{"num_hidden_layers": 14, "hidden_size": 128, "n_experts": 12, "experts_per_token": 2, "d_expert": 128, "d_shared_expert": 0, "hidden_act": "swiglu", "moe_layers": [0, 1, 2, 3, 4, 5, 6, 7, 8, 9, 10, 11, 12, 13], "router_score": "softmax", "normalize_top_k": true, "routed_scale": 1.41, "balance_loss": 0.00322, "balance_bias": false, "init_std_router": 0.0399, "lr_router": 0.000387, "num_attention_heads": 3, "num_key_value_heads": 1, "head_dim": 32, "vocab_size": 8192, "norm": "rmsnorm", "norm_place": "pre", "norm_eps": 1e-06, "positions": "rope", "rope_theta": 10000.0, "rope_fraction": 1.0, "qk_norm": true, "attn_scale": 0.177, "tie_word_embeddings": false, "parallel_block": false, "init": "normal", "init_std_qkv": 0.0188, "init_std_o": 0.0, "init_std_up": 0.0188, "init_std_down": 0.0, "optimizer": "muon", "learning_rate": 0.00796, "lr_mult_o": 0.85, "beta1": 0.95, "lr_head": 0.00825, "warmup_steps": 50, "schedule": "wsd", "decay_fraction": 0.689, "decay_shape": "linear", "final_lr_fraction": 0.0, "batch_tokens": [65536, 131072], "max_seq_len": 256, "doc_mask": false, "train_tokens": 525600000, "max_steps": 5703, "dataset": "wikipedia_en"}
Below are experts of layer 11 (counted from 0) of a mixture-of-experts language model. Rows are named router (the router's row for the expert), gate (a neuron's input weights, with its number), up (a neuron's input weights, with its number) and show model dimensions 0-127. Each number is 128 + 24 x the weight over its row's rms, rounded and kept within 0 to 255. Numbers have three digits each.
After each expert's rows: "gets" lists some tokens that make up at least twice as much of what it gets as of all text; "mostly gets" lists some tokens that are sent to it at least half of the time. This comes from a sample of Wikipedia text that the model never trained on. Tokens count by the router's weight.

# expert 10
router:138124125150118139121067098082105173170111124122140107156143142085140124117114149083158137120116118138120158128161167172133098100148125091102141135081110146120116129096171101149150132133127128123113115144093138089114159070168113136122111126094093148123136094122140110148127129160123139175060095095133158140151101141152102122133140147125116144107085116162154138141125136122141095140131
gate18:109133137138104150176140101107145174132129111144089119104174166126087085160137105131143110116105099147133139102158086116125147132179129130113158122103146136099096105141128164142145154145136157154122153135133164068147123132158142073149124130145110132114115176101098138126155141132116139107074131158112109088156117103124141111144119142119065121142110127146097097150125157148137135142167
up18:128107134159136101104119113099088107126133083139110159098122156101118136102106113170107100108110116169185117126134095113135152140116125086106101108095110094135146170087165082116114139120085114108152126132113129166137109147139138103083142091145105155089105114122098106187137142164103118101158156141166118134133135109126156077119113141149135156135091132132124102107110141100132109126144
gate19:120135129106138156084159139126124130153175139096158103181128144160149146139102130137143086109146165113130133114162153114107140152174097149139163141076109155134113099120127141137125168110119095173128116101133165127138162137129176141079135129146119117128148098101105157137087102132119114133096082154159118140100140151113087139141090111117123139151154105173078125147154131143111109156143
up19:116087121135133117102143092114147123117152130103101110107076139104151147153162124115087142144140113130121066116099143157111121183104124134131142120124167149135134116142126119163131127163131119134141119135143124118084149140143131185125169122122098134132118126125102116153135129139162082089132123150120145129133109102123162180099147171128164076104093131173173109131118129108093173077099
gate20:157183138123152165105118097144134152146147152159165111136170101132162125146142122135113133135134134136155088159107120159085098113164117118133094123113153151137129092082135101136133140113113150137147137157077122070164131148137117135112153109135110102126128147146144132133112123137158144106171133080103138120108121146144153106149167148094194080118096118087089150136116131134096118118154
up20:135096127133106122099151151123111117144129173151094134153119145117091151112135135109105133123112134124124154147124133127152146111149163157129139126142088149122168133113135125139103114114140157104143094172078152110088125157091162077103106091163069123136119123155120085131118105132158124198136105097130113149053137078126142094141118135118118119107118095102137105150122148097128119164144
gate21:126128134125149134119155141120161158162134134129143067118143160100103122119135118095136106162115131140167146133138147115101203138134150132103142142098165165132149129071099075159112138127158155129126065143081123133114127124126150141132124116114104154163153141122131101149142146128139104148097100116139096132120121170132102134169113128109134121160091126134150134110113085096124073150180
up21:110160138116104132143121098147167138145162083119108138135129110177103083133152149140132123120130135125119141137160132109120146148127109144078111178093139138125082159103128118115088106094099147116143110126131142154094118106137139136133173124146100145137140095098162113110146144165107131131119110099082133140099087139124157122199132136096136105167121083172090122099143100134112121079144
gate22:165084127191084117079151121112141167155098143093149153147105103104144132177164138114186147134136134127120146082152111139069101160105106142121130138132141172148148164094120121139139140148144157133109103115147142132143143120146145088125099125144147148152139142119181105136128106161119122148128098153131090121093138147147107152147121138138127161170137119123155085138128155150133105100129
up22:175180141122099149139156138128130156083149127108139135159106139139071105169150168115161154126107094125103146121121148171123114147092095125113075121113118133140147135125105143131136178144149167147156138092163141101163119127101169084088117137156132105153117096127128115123119136113130146165066106142155141110136157113128133133126125172107130156120151103104148131160081125108150130136113
gate23:126142145127125089170111148149113139161073140129124104157143151143197128166132144156136144128129108117118157144127120106153155121150106119095105142093095157106094107097098087117097113144098191139132111103125128121180135094141132122091142133131117136142126128136165157136126118138137149144099095143105146133110157137143143140108121133057107089115104112194127134097146103124126098091136
up23:103103123144098138116152153153148120151126110084104134135170113151122110108182121112088109114107117124144118130120121138103116131068132110110072162166120103125137125136095196181131133114109121154113158192117138150148125141121098144092115106134117162083094133124128122153111139099136132127189088135119099147103159130096149142143149141115088124143135115147128176111116119126153140139103
gate24:057129137165144132158107088148139164163088137147114095125141129123114180127120133158105140153134128096147161098102099147130114135112104115135109147104107172089139141124138149136127143086123088175127105107127154158100137141143098141083105144163117153127127141089134088104129110153102162142100138132090135131129091112090107149163157137095103158110096069126121130139148132137111132117134
up24:121142133151136107117120120172103104164089131092089138108133125154134148121124086077118135149070133160119112146126156148126116099143117137159098160182151118141097103138110152149110176153143111073159136119128077135125147139154134174145142098110091115119135154139105170106118139120125142154173121187122122127096144126179143111137089141154146127141121085140133122131161140139142106133147
gets: "\n", "\n\n", "=", "-", " (", " \""
mostly gets: " (", "\n", " \"", "\n\n", "(", "–"

# expert 0
router:105123135136133166070140132098125109103105135129132119133182168135132129131133106143104127143105117144112144117124081123149133117092148088158122130132129163123161141126127120125116114109119108120112141076060174131129134154125104113134087074152137083144127135161162128120168130128120133144107109112103088094116158190135108160135123171141167170138150168164128143104141095123124166133146
gate7:185126166138123143124191133123171126096133136114160116132113128136144178134171100109129119134172118148121139115133123130142118148138149106175159103116134133115132083149120112168119115107121139121151127068070155087140160127141155103189095124170088120151167125092159096098081139117121154121091162125127118138135111144131119146116107118121117157149143131124086105146110127118136145119140
up7:137085097159125130111130092149102150118123119137174120095057087112152118125137136144161124120089110122116104124085163136114138114140125163117111149153167142141158183118149115124116150125116161139146133161186089131128103151103122135099151175103162123181120138129117138103168145147125130150120153117150106121139132126115110136135115121069113144152124101124134103119091130108177129127073
gate8:172148119143113191121135086136141113131143128117090140153157140120097088117177153125122125125150112119120104154113149109136116147155158158144114151142139153122091137146131043112126140145142123143121133136141121093167143107162132128161131144190124145129109139131160125103130111106130116123155177117146151069162139133151093128128128133147157123127058169148126139124158154159093136114139
up8:133148126155127123090121143147130160164116121140106104140149101141090105110147111110114130155128114134111132159106096126112144163097127146169103150178072133093122146112105120122161175174153120142105092169091127145170087111127133096152130100133118129140150131152162125154115107180113107079123159129124156167112101135106134135116085126170138184128116102084099139139134105131147127135141
gate9:099148115124125135106128135108118097092098082120112143131132102086086142147143125141105178120126115135138135162153144147149142117129144113144156179143167126105147127087093109180138092113124143111091128095100095093079120114136136159147117107142156109150146135094167111125129137128153147146156135144078133094151091170112157154125090142097157147151138136129126094120160133104070154127106
up9:111190154153132147145125104118134127141090138171118095142137136156161178126143116093155133140129100138126097101128116110145132124111144131137113097083088128155081127161159150121107122129140124160110145123095128131126133134119139114118123099106121125107138139139119109113104116075101146143189104147138107107112132129128085158139188151104084121104121123087078110093169110165089164114102
gate10:107125118133176142147129147126185138113117118155143152105138086176158145145121131111105171103073137113121126115139128090109083130124133139118154152103117129093120151106155133137138132096144130138133180154147136094109090152153112126105164128147085165114116134138123099125133121088165138159157137130075104121101147148106156118163147163159127126094147106128152097095070080113139133137127
up10:145144092136145117130115131096132148144130166149120131102186132106141148131148128099137138168165115098124122159113106087128122130168144135114109143156100141102115090108110095105100135097130122147120161145162124122101142100128136104097123151125141148133139118116108170154161112131134099125085069101144150102100102093132161138158116129128101149110103139120097094137099109182187135189169
gate11:145137121134130134099145172125140145094120098151124139107138105138155152111143103139089131104118090114115156186112131112112112131125126113120099144140123130160145106113129092118143093127128081134142119082131182126144101126111114121096086127117140084116150123124117133161149160081097137112193115115103104160078102151103106159166118113155176134139126090139097142073112112129164102133102
up11:135114095112123126106133147145147103130096144161140123152108096133141165114158131106170163103142145169098169101130120142105111131115179115105119146124147128125121119140134104113112112134121149087127153116141153184137161120170096114123139126114165117157125129105124131084098138123109069096163083165132136152128165116128156126103095119139193159113170106128102143130098160157172157134103
gate12:130092078140085093122160100125164120106102114098138131136148116139114118090090139147072140148123158135042124125137162143124127151131121089097156111160099117112154136122103099133122121121078132124135140091139138159144111170137149118139132113093072167101139132161113166163141105137137122128077138160109099144102123147130119141124116134126165119167090136132145119100150093136127139125120
up12:113119146137138160116129116161114084125143101097117172123092123180108114091187115141147108097108117150147076108127130106111120098161151141120115127123145091182125154081121142117094108149152139132111186116151157137160193137092103083121121128147144118116149137125111128108131132115114143133119129086138130162143105113078126094098110160112140109130130101148114158143118118170161146137119
gate13:137098138129071090141163149149166157117140106089106133136110117089140147134125125137141156118066108149150167139150133145132133160100115122133077144086156104156129169124114127131131113117137128070065136103108150114136138122102167116115111136139141112098100140085149130156130122096128111116107105134143098141155105138086139121166138141141136157130123165137109105149168176157076137119137
up13:108164142112131128111106089137140116123120156136140091099132143149109126105144164137127103164141116126114164081120102104119157098123127075119146144117116181081131109159165097138122119149107115039156153138097130111138110118147175151126151098084112130146122150135134136125137107144097077141138123148089132097150145164120119137153131138170132124128066097140118134090130114124108112161123
gets: " the", " to", " of", " in", " a", " and"
mostly gets: " his", " their", " with", " its", " into", " would"

# expert 11
router:132151140138109080146162155141162125169165115144116101149112124143121124144141104129122105120099104164114119084111155145123100116091118174152119123132086184119124099129114146149120151103185185134127146141136095111133116115131126126114148137136143123156149126137128111118100120145126125142164186176157153099047137104126113149149122138121147126168115084131112136087098125144122102120088
gate16:159135132139128114138134121118132144146130142138113121135145108129116128139155118139176125093146098169152163142120139126127128137129060161138130129148084143134108092087150089125085098130153062139165146110134107069161119125136126154081152103133140158160159161133151127085081104129158121153138103169174122104115143154113149149131144069147129152130101126116131132125101139088148114132147
up16:136134150138109128088142148112178115189137141099172131118149132101119125099158119112127094131139121100123131112132139118136132174172108166101111111140083118143124111136077130074124152109088113172133132159118093134094108137165080097089152105151113164135166134150132116111135133114125161154105101146128146122105136079070134139126088140091107140125103125137153170153136116115121132117139
gate17:113186102101145107147093149138127135089145154139120117121123155130139112145133076112158145139104105143153115158114131091096117129109078119115149126147128123133099146109164112144114156166129165155171126126099080097108101114128114104149137118170129143154116149098148135146138125109132141139150122124182135077092080148164130137150113089114125130113148079154161161127139103155165086150105
up17:146118104147138143107130131144106155085119144096128171166137109172096123125128099115136132128094099143108110107139104080127107114143082150134140153129103117164163148158142161134132120116132164177160123101109152109082112123131112125115131119113067125099147125109121118141124100124131184118131094159165132077144163074135092114119125096123139099131107124164115165148075128150115163148115
gate18:136131185160114100144157121135183123162112129166108147148135139153129099147148144093142128133129096106121156080135132156131096106100103106155145149129095153108120156070165116104137142135143141178144144098135094161146121128103126134132152134114120132173139143182156149127128146077139094144123135087104110128143139111129117168128091144131132125120167170085148115096100105136133094091122
up18:088153123195140099133127143093157102130118118135133148135147145172106138125146158124142147147122142121120157108098115094119172075150139089116125145147119121127116148125142112158133148158067137129186147145129097104106113127092149131099081105122166123129137121159152137088138130146103082133103124139109124104121134110111157141095140082185116139133104115146132079148108125132128085168147
gate19:128186108098120163129149156131152105141121076108103115152107131175095122153137104127135108142129141152152151130119096106124136120122144129105095117140141136140140108051106136119134134149101140148111098141134119104153137107108133128090117076162145129174104116131153155105101126131087124125137143112131140072102139149149092143131113123183123163123139127142100079139066112180104129150121
up19:158160145117106191092135142088132162071111102122180089106134132158084124166092089109122115156126131142121140074130122117122117118145145128136146152115133130166132119124126096129172068169113131098131140127143119157126136115126117128081150135115121125093165120156141145119137116130130119125132122126118149128162173111154095135103112117142136126132132107217127137128086136116105135086133
gate20:109129167132143087122163115140144125128135136113160102154117145120127076105163143088106107129106149134127136133126126112156167108063140128126101166165159146124118106134141176107115135100134110193124130162176142142132141138171124131074136135143153150135137165122125116119102110147138099140065146109137117094088186103157130142098080121124129133132143106111142151162144127131125132090137
up20:117165152157115108079097121136149109136131129104125126125082137089083142123136141139106151142150141116101121117133113105091079169116100119111134188132123134126142151142104132135141159067141145116129115105105134135108166131092070123153134115091118109144121103156104151137094127130109081135116112098178122176138100108134122165113106134124117107090116171109112128084094175098146124114120
gate21:111160149113099130125121144141140151176142114143094087134124128168127144144106092151096163159085113106130131173104135137115121108119121136114097113142154163160138119117117122102126130132150056144126087106119124167133105169106078123108118065142118109177122129115103083104122140087094088140153166135138117128077128133138106130127133124108137144151132123131134138119113101143083081092114
up21:113137124132112107156148133113155152147151137156120138137103074164150120158125133134119140117130111136162172167125100167119101094109094153111058141100124105134156142123140104150101158144135097098094151130142152158147067121137082129146129096160153095158149124100145140154116108143127110093146133145109129078109147160162080131099123139113111108107161123146122141131127109176128153148088
gate22:160125151117150116171106117194140162136129114138152127134185115172137108112129126121119117132124101131115136129172137126115137114123107156171143122118134175120163069123133119119125126133171115176120088103112125093109103135124085154122140101141157135169140131140137138157104129145090116091183100134152124113074160124123103091129145147080167116159133122122106129107108113155096117108094
up22:138175104122132139109103176110105076143151173115138130090109130112135117134123172129139134090166124121102120139146151143111173115154125138127143139129155089168118107131100151160144113104165165129165136154137135131136112148174163138131151112157080102115126167108101141126100094111093138139148108111070110112119088071151131131127163104114102142090091125143111150123104133154162123124135
gets: "  ", "-", "'", "ti", "si", "ho"
mostly gets: " Ti", " Wi", " Ja", " Jo", "To", " Ho"

# expert 6
router:106092160125128109135149168130125095109079137114169129130130122135136100138129107165131121118146109146138166109139129084154109152126111113138121100137125159127138154118110102090152136143082094122154102105132162147179119126152141124100145141144118117116141177102140109131124044138102150138089108176097078134142100079154176132156146106132143122161099143154110127136144120088154132128147
gate25:147085128139123100122167122115159084111069169097146145079141102119130145101116147142123090139128163085110166135146104138088148165125070141162135105134159151132140152135115145117141164113119136158108137142111133137118124121109115138123113110118150166113130119083143121122089117108123154128143116154129090125160104132106162136122106153065120144137132131132151072159125161071087139134139
up25:159128146128114145136080177142105112108177085112151127176083137127120142123147166140116184160132154147132055107125122111166137148141131110158128096149102124106131069129142133163144125100098156135121140125119162106101152087099129127132111132113135116092136152157107137079132155155116147145148129161121166165113147122135121098127111173171149128125136157106125094116122127131160119122113
gate26:130132151133085121144117098097173147119162167117104128129121117128171143139137088129154125108150121111118097113141137097148134136119092131106100119126130129109126101088125148075154137130117088168131115128112086153097134120138118163123141091177109082138144123093089149144107133148145146099095163139120088149125104083152115080106172106104141119164123160111102091122136183122141130088127
up26:127106104083123136116181124141137100136136098075118114124057161120122112157159156107132077080107140160145129162135134131124124110123155167109112129131144186145109148165115160143152125133161165131146163135121140072126130095130135136141091146097125154139105123141126139132133163127128102120166098149129161105088072123124133128107148135138128151107120135098143149102112104135112181098120
gate27:131121133144139117074126163116126124123144133167155057147118116140135162117122146126141098117164128117085106093080134129120113118135146167121144130091150123098122165094097099140117137110126141158137095115126128134150102117150109150147117121129094134130183165137159145068133112090205091127105106117134098112098114135141125122112164111139153141137141132161123101099094155111148082118106
up27:133102116104164108150115123136186096130131086187118125109164105149149189129080117120143145111111108130138146124124157097150124089103129160119135174101131133137141100107142135148138168121115154133146144114128139118133091089099141143116142145122152175140149093110082121119128163142150160142125141126123129104143141109140129083110128151098151108181132178107134117118135207121130141107139
gate28:141136107172120148095139142167123083106114132155180140156148121158157127104104103162120141111115112135139132093103128167132114139130136117081122106133138143163125154137159088101145134114138127117104120078118164136146117117163132079133131129117135166166090149132139137137150136154122145110087115138076125119143113062145115155070130155069158146082130127124117116125147108143104110129168
up28:096166127145166163149097130133129126083120127114154152133122114158101142097120149127154136150117099137140111165139136128142138151100096101150137125144102134142128106178140109103122125080159090170118128136097160101092146163125147163136153152089100127153083140149127122166119119126122160143101102088152104112107100100076097138118128173135119115068130140140103185125122142131139100136162
gate29:153120099145114119149148125147188135116157111110149167127149119115138100156142107123127143099155097103097116110123115158096134126098113160139082136135163156110164152136146095136147118074114123102121172063129140082126116115138119110108111160120114109100158140091176133128123134112117094148122159151106145115139167132125148119113139123159178181149123140140135105130143184141158093109164
up29:125136143127155114107155123136086108146140140139163100158126103144120142168111092094135154118129129160121161143149137143134165133095158147148143100127143126091148108113140132112123120116170126075130066138121132169079124111147145137113107115127094113139134082179157102136142110146102125140135122133091104153099121140156119163163136076127183147127149133157138143143154119107118140132210
gate30:139118172108156134141123136125145149145131109120157100068134128124138086123126109153105115086131118136115111152124160129185119119138098090147095120146179158101145133072132140089099114161073119194106122157164128148104103119123173114111170138162109097115109144124168150147112110107135148146108107121128160116140115116124164121124145128138109162121126109170119157143152101139101116094125
up30:131137096119139126128134129145121126145120133142113098118088126109123115104130153159118136120102118140098117114121141102149141101125132137129139148181133141151128146187143118085101122149090087119100113103131108127074098133119077148109099182123134191143099097106119169133138088119148154163085106140120113121141128111106104095151117118135080183117122078108152089119105086158149148135150
gate31:099108100080141152146125112153124131161123180153091123081122144147145126150176148131116138106146117085103118098114106092165142151161137149141075127157170144144123141150153137104163134040147145152113101127131120140154139154128126156096138096175165151122132109094129117150097147126123115148104142087147108122132075137118119135106139162131157131124137122104148158158143111127145119114131
up31:161107129126133165121145112123152105110140175071152151107078113111161139118115128112136108119067123130144106126128125165137116116120158146166108137133167119098112154128120127120157169119120202114142102109138181138148134156128115136130071149129135142135145076093138098102147124113148098130163143146117142150123182113088079120110112152121149114096124143115124119106154121164105164130145
gets: " the", " of", " was", " is", " and", " he"
mostly gets: " been", " was", " became", " is", " he", " she"

# expert 4
router:108116138095133133141140140135085142081130121125146170114115132109184166151122133127122143098111179108160125122147148128076123151113151099149128153144120147157147097151109112082152112121185125127137113120085110126119125144094094122171100114155135156110094059171162115123130163121128148144148144162104125134101147084146104127113134094147127142137127133129131080168123113131143153108171
gate7:147149163128158143117133095123145150132127162120132121136113076120154118133107109167124136119129117133140128131129107195151113163137143138172151151107115165145092071101120108122117120120133095119129140133074140119165112103116092128126129128135103157166086096180117128101122111129096122128142119121114136069105144124120164109171101079073114140149095098152149140153120119130096108080127
up7:105125099113134113140153122132131129151146112147116115145140147139096137128139127118158083122108176136168157154099164109148110114153167149110142131131094142100147152129160141120161103143147128174110104132165112109083115115159161119163180100086154115157150100097104120149108124133137136152092146107112140140107146135108152152150166187178114121111118181154118156108151106105122112171096
gate8:117109136094101144142122082141168152126131153146126122077137152113142143147118113156108126105156162118176144158166136151127141108134168149138117116112168142114100164138078124121164134145159114083114101131126150107113105197097113131117153108094123139140141064128117119129152100132114142096162156118134075143117124161135154115137142132114131132172142132100131093174144108095145090153109
up8:103100101107114108139135083113124146110123130120122127134109137144122132123126124142124139110154141074128168154127155078109133111141177133058149138114153113082069115112121098112138126134148104054110148161131140140132143124110133105122165134114124130086154115063118132137138142152138129101126142115158130146139122136085150113132126131087104163164092116100176108091157160129123136163099
gate9:110127138114149183101128088131151150101097105133082116142154134149148099128136133128109127145156092115125177100133117122125094110107152149162096093151134113127121126136151110131160165128110133125116110129082132114135099082141069099127169134128097137106125142115148131138165164092128126114157096132136149126112137134137119101145137090065108133143152045120119144142175130106176141117134
up9:184093128164129133088123118150102119112090121102135103147110156075157136159136134126126118139095114155123119144126043092132115130088090116091119155130149131095132129157152139131138105118147111086155127128145163114169117126116116120120126158124142103137164145157130165153138132151120156126154098149165110139139134114154110175165128121105129122139101158086159125145078116114127162080141
gate10:114137134107143131107133114104134120105131084125159191142137123145129111131084108187137145127090138150113138127112147153113073165137150094116140133124135154138187141138123084133122138123113123211146107135136139128127187140109099156156118133112166142138101149135127147088127119149146093137149139132074145170123140121142135138129116162136152132139156138120102116144142133102094124060163
up10:126150118122129093083158147160113109128134120156111107103157126113139088141147121133115123151112125125119206125098151138116127101123132094130158133149151109121097133158123119135105150121120107143113141111110162174126112136130134161094129131116094090084126119110107177175167134138136177101155178058127166139141137125148133144148146124121152108072109138083105107140110116131133076134135
gate11:111135121124123080136103163148135109117107136094123126118140146113129101129138065112130106133106105130155155067112169140143136094108122103136136159124157111124127149119130100110149080126116125155129127058097172109127133112135121076146137125120138101086112136142106173125131129137086120119132207166172151104113163169155140102137117106095122126137119155124130099115163124107127148096141
up11:089081154129099128127105140148152135131125126115126119144100125106128142113144122096147131123146115116127136079116185104149099123097110101151128131135073115163143105135128131133136155132152110211138125130192132131158139106139093124187122156108150147105053133091083149125135126124141124131127160159123118079152139127096155142082119143101110131140135143106119110122119141169120155126149
gate12:147149120155093118132105160150174129176141112094101107147140097114125088131128144114141132142163146182096131114149139156125125127105095082150146173124157140103133129160096094127182127149086182148134155118115113131111129120109130137144129110154062111142093092128145086121156122145136128111120146151111128129122064115152156112171107122119145118120141073115126117088145134110112129126111
up12:112150161144132111128105117136158120135158111123137133107115134108162159137101155116125060100166150140132123115116094078152134128150100150114075137109184085103133144131104096093120159090154139173124163158117177123122112144154127125143122182127151103158144155138138133181097097164134105098101120144131120166135163101104150141112118118135128142156151158100133128159126142114146099111138
gate13:097133158124134139071147135154076123125150123126141115150158109083093133137153132157124132126111126125157155111161160112115114126118132151142125109163116088153118110125134102070118134159123114144143129132146113073125072104131131118100104133104123144113119123119100152096153132100136101117133158148155166138089165168129132140135184132116161136164134103170175113185173145105105105138108
up13:158109113119141116132104138123112084148156150143178096081122123097113153176141088145184127114114152141145188166169164119137154138145141145160134163121107106144096129126123163111117137133161121107119099132133169130125148140119132133141094070123118110135138122151135120136109160117130133148185100158125100130122116128132091178090159114124105154151149120122128142126090102099114152078151
gets: " |", "|", ".", ",", ":", "-"
mostly gets: "|", " |", " January", " February", " July", " June"

# expert 9
router:146114161152104129114091081193119166150118146130128116148105125112108128122133136148129173141111093137109120171113080115136080140078167129123137093181137098131105148140120118139123121145136125117136172135130156144127091132118142114113124162097136137101164112091131115145098143105120145112164093122159127166132118112146134177098153111117147142163148117145159112086145157154117105109187
gate7:160152154152099115130125116100102122129142124119102121082163140137138149138131121159139127136126123120122136156117135142159127137115118101151154126105158101133104176146117132129175191161119128136125118130108108139181117086160165107130128171097152118122114165096188112132122135101157131115113125091131144105171116171117119116148118157113150124093136113156100055115120100108109156066150
up7:104128094117105112129156129160098112167096123129128092105083143136095131119135143135104127108136140093169123124137103128156158158077124150143097081132138130099146127113135156149091112137101124118157157152129126140074110146113156159119136090123144148145097080093154156143100146097150152139135136108070131163136138078101121139104135149106126128108102159159160149115185128101099102118120
gate8:135138166090126117129075110187122133117111145153165104131126119122075155139105122121130138099139139136142094135132077156079105093116131151138143138110142145129155143088112158104128140118150124160127123112168178145111135167117124123155104128189124154104156152115170152124110123158121083118144118135117128114118125144180125109114153108097141133142162098093171088099112108128085116102133
up8:079120148111105140123144128121157125132110117122132140131153132149147136123119095100135135127172151153115086134109134133121090137116117098133115140115085118080150089144110138121137143097098160139110132154135109139129084127081153141126121086113150138132136174104156119133093087121129139157078191198114110115131148119148132101140130104127087145144121120070172104188119099121114164131122
gate9:137132171128113129143116083111112170127133173148100111124146148106164127109129150108134119136145122103093145110143113135145094147136141113081137075172140099124141169118134088097113131144121122176199153133124128103129115168111149121127092121122146150153141138132152122151144079161091157079139142144127166157092135128131159153125127103114114138127164088110145137168098131124072111136152
up9:126099096145161121106118110127166088085153092129124109107113139125141136142164141106144134125132100127120148107120126151153083068110076136130168138133109146110081211134179150138157141123121119109151158139114114115124123127102116123134145118138131112141132139107089143160117128141153159137119117173152151105154122129114076153095115062127120140163139137106127119139112131074129101109162
gate10:132118129110182138089105143137111118131139188132145124158150146085111126106157163093152128131130106126161111150111132111096168101084143123130127089125138158106121143112128109080109149135123134147139117137121192134121112109163111105119168118160167130134161119088123166124120145176108111134192113117105143110156094098130143148152183108095121130139129106117124141102119147105158083114128
up10:142159139115148070124112136170132146086134148172153112141081083128121082083176113109106140105099096123129095135106133144107128155154120083135095147113144107135162161157173146114148127158146148156136098118134120140154110077132141123099148149138149120173127106163103166114115149090136141159169095121127147116112114142129128133128157165123115146136123135139170145113114143103174107124119
gate11:147138105140110132121173099140152155145099143113133134121166164122118084126093113129156128148061124109148101115116130127116141172130134111113104112138111105113146123137115131117093134132118138162157154100121140134062124129167091129136126118096176099172130119113115099132106112107110141106162090128145118120118141169141115141127122119105134136119122094064145066096133103138137077060133
up11:149127146142128112140074125145115119138142148146146142104110149136129146145122102157100100105136129119172130135132155153090135100131154125178128146096106115119097141118120151128121146140125144150084114082094160157138111105126130099150115154094151113133166149149154172084108156137145171121109166159142089136158095131148127077151160072130141096128159091109142096106164133161135092137163
gate12:130150174184145121113092155108098166156131157114161176122105149130093147162137128121116159115146151133138112102110132160141123077124160112105116106165117122141138153131114148122109151151147143133138134100079127095157103149161120073133128134149131128136127132128141104145052107100086125123116092164097110131158162148132079139106143093120112162165139092124124110097150130114143130116133
up12:178146108142151124100083126145120158114174111184139125141069143153117115143099134125132124148126130141138147146147149112114090174105125095115156156142148129143146137163110136129117117113133164088124109145104141117158128129154141133149145109088127083169138107126127122125146109142118163125133105099114150130095114218169159140112115121106148099076104156101090136081129126120148131127117
gate13:098097125125151151093115105189102160112131104119101124122128134149173110149110130116134153120118126141113148148115123135116143138091174108098150107183136116127140139154119137081126081145126152165173137118154147107143126141127112153090095126129089088180139094105133106088119150154126141093143144163159140151091125132117121141152050117159145155133116103128126111120147118147100124128178
up13:124158129107117098116071169129130114109111161191147149123142101123106128131115108132121122139151146107125171075155135106157145124121130139112093127109109106177163123132121082136113138136140133078129163118113069162106137131113153117113127094103115183133112128126083088151144094114164097095105144122143126142143165080144117127147112087162144128112102149132131143117119136159142134147085
gets: "\n", "  ", " New", " C", " United", " St"
mostly gets: " New", " comp", " res", " int", " Mad", " Col"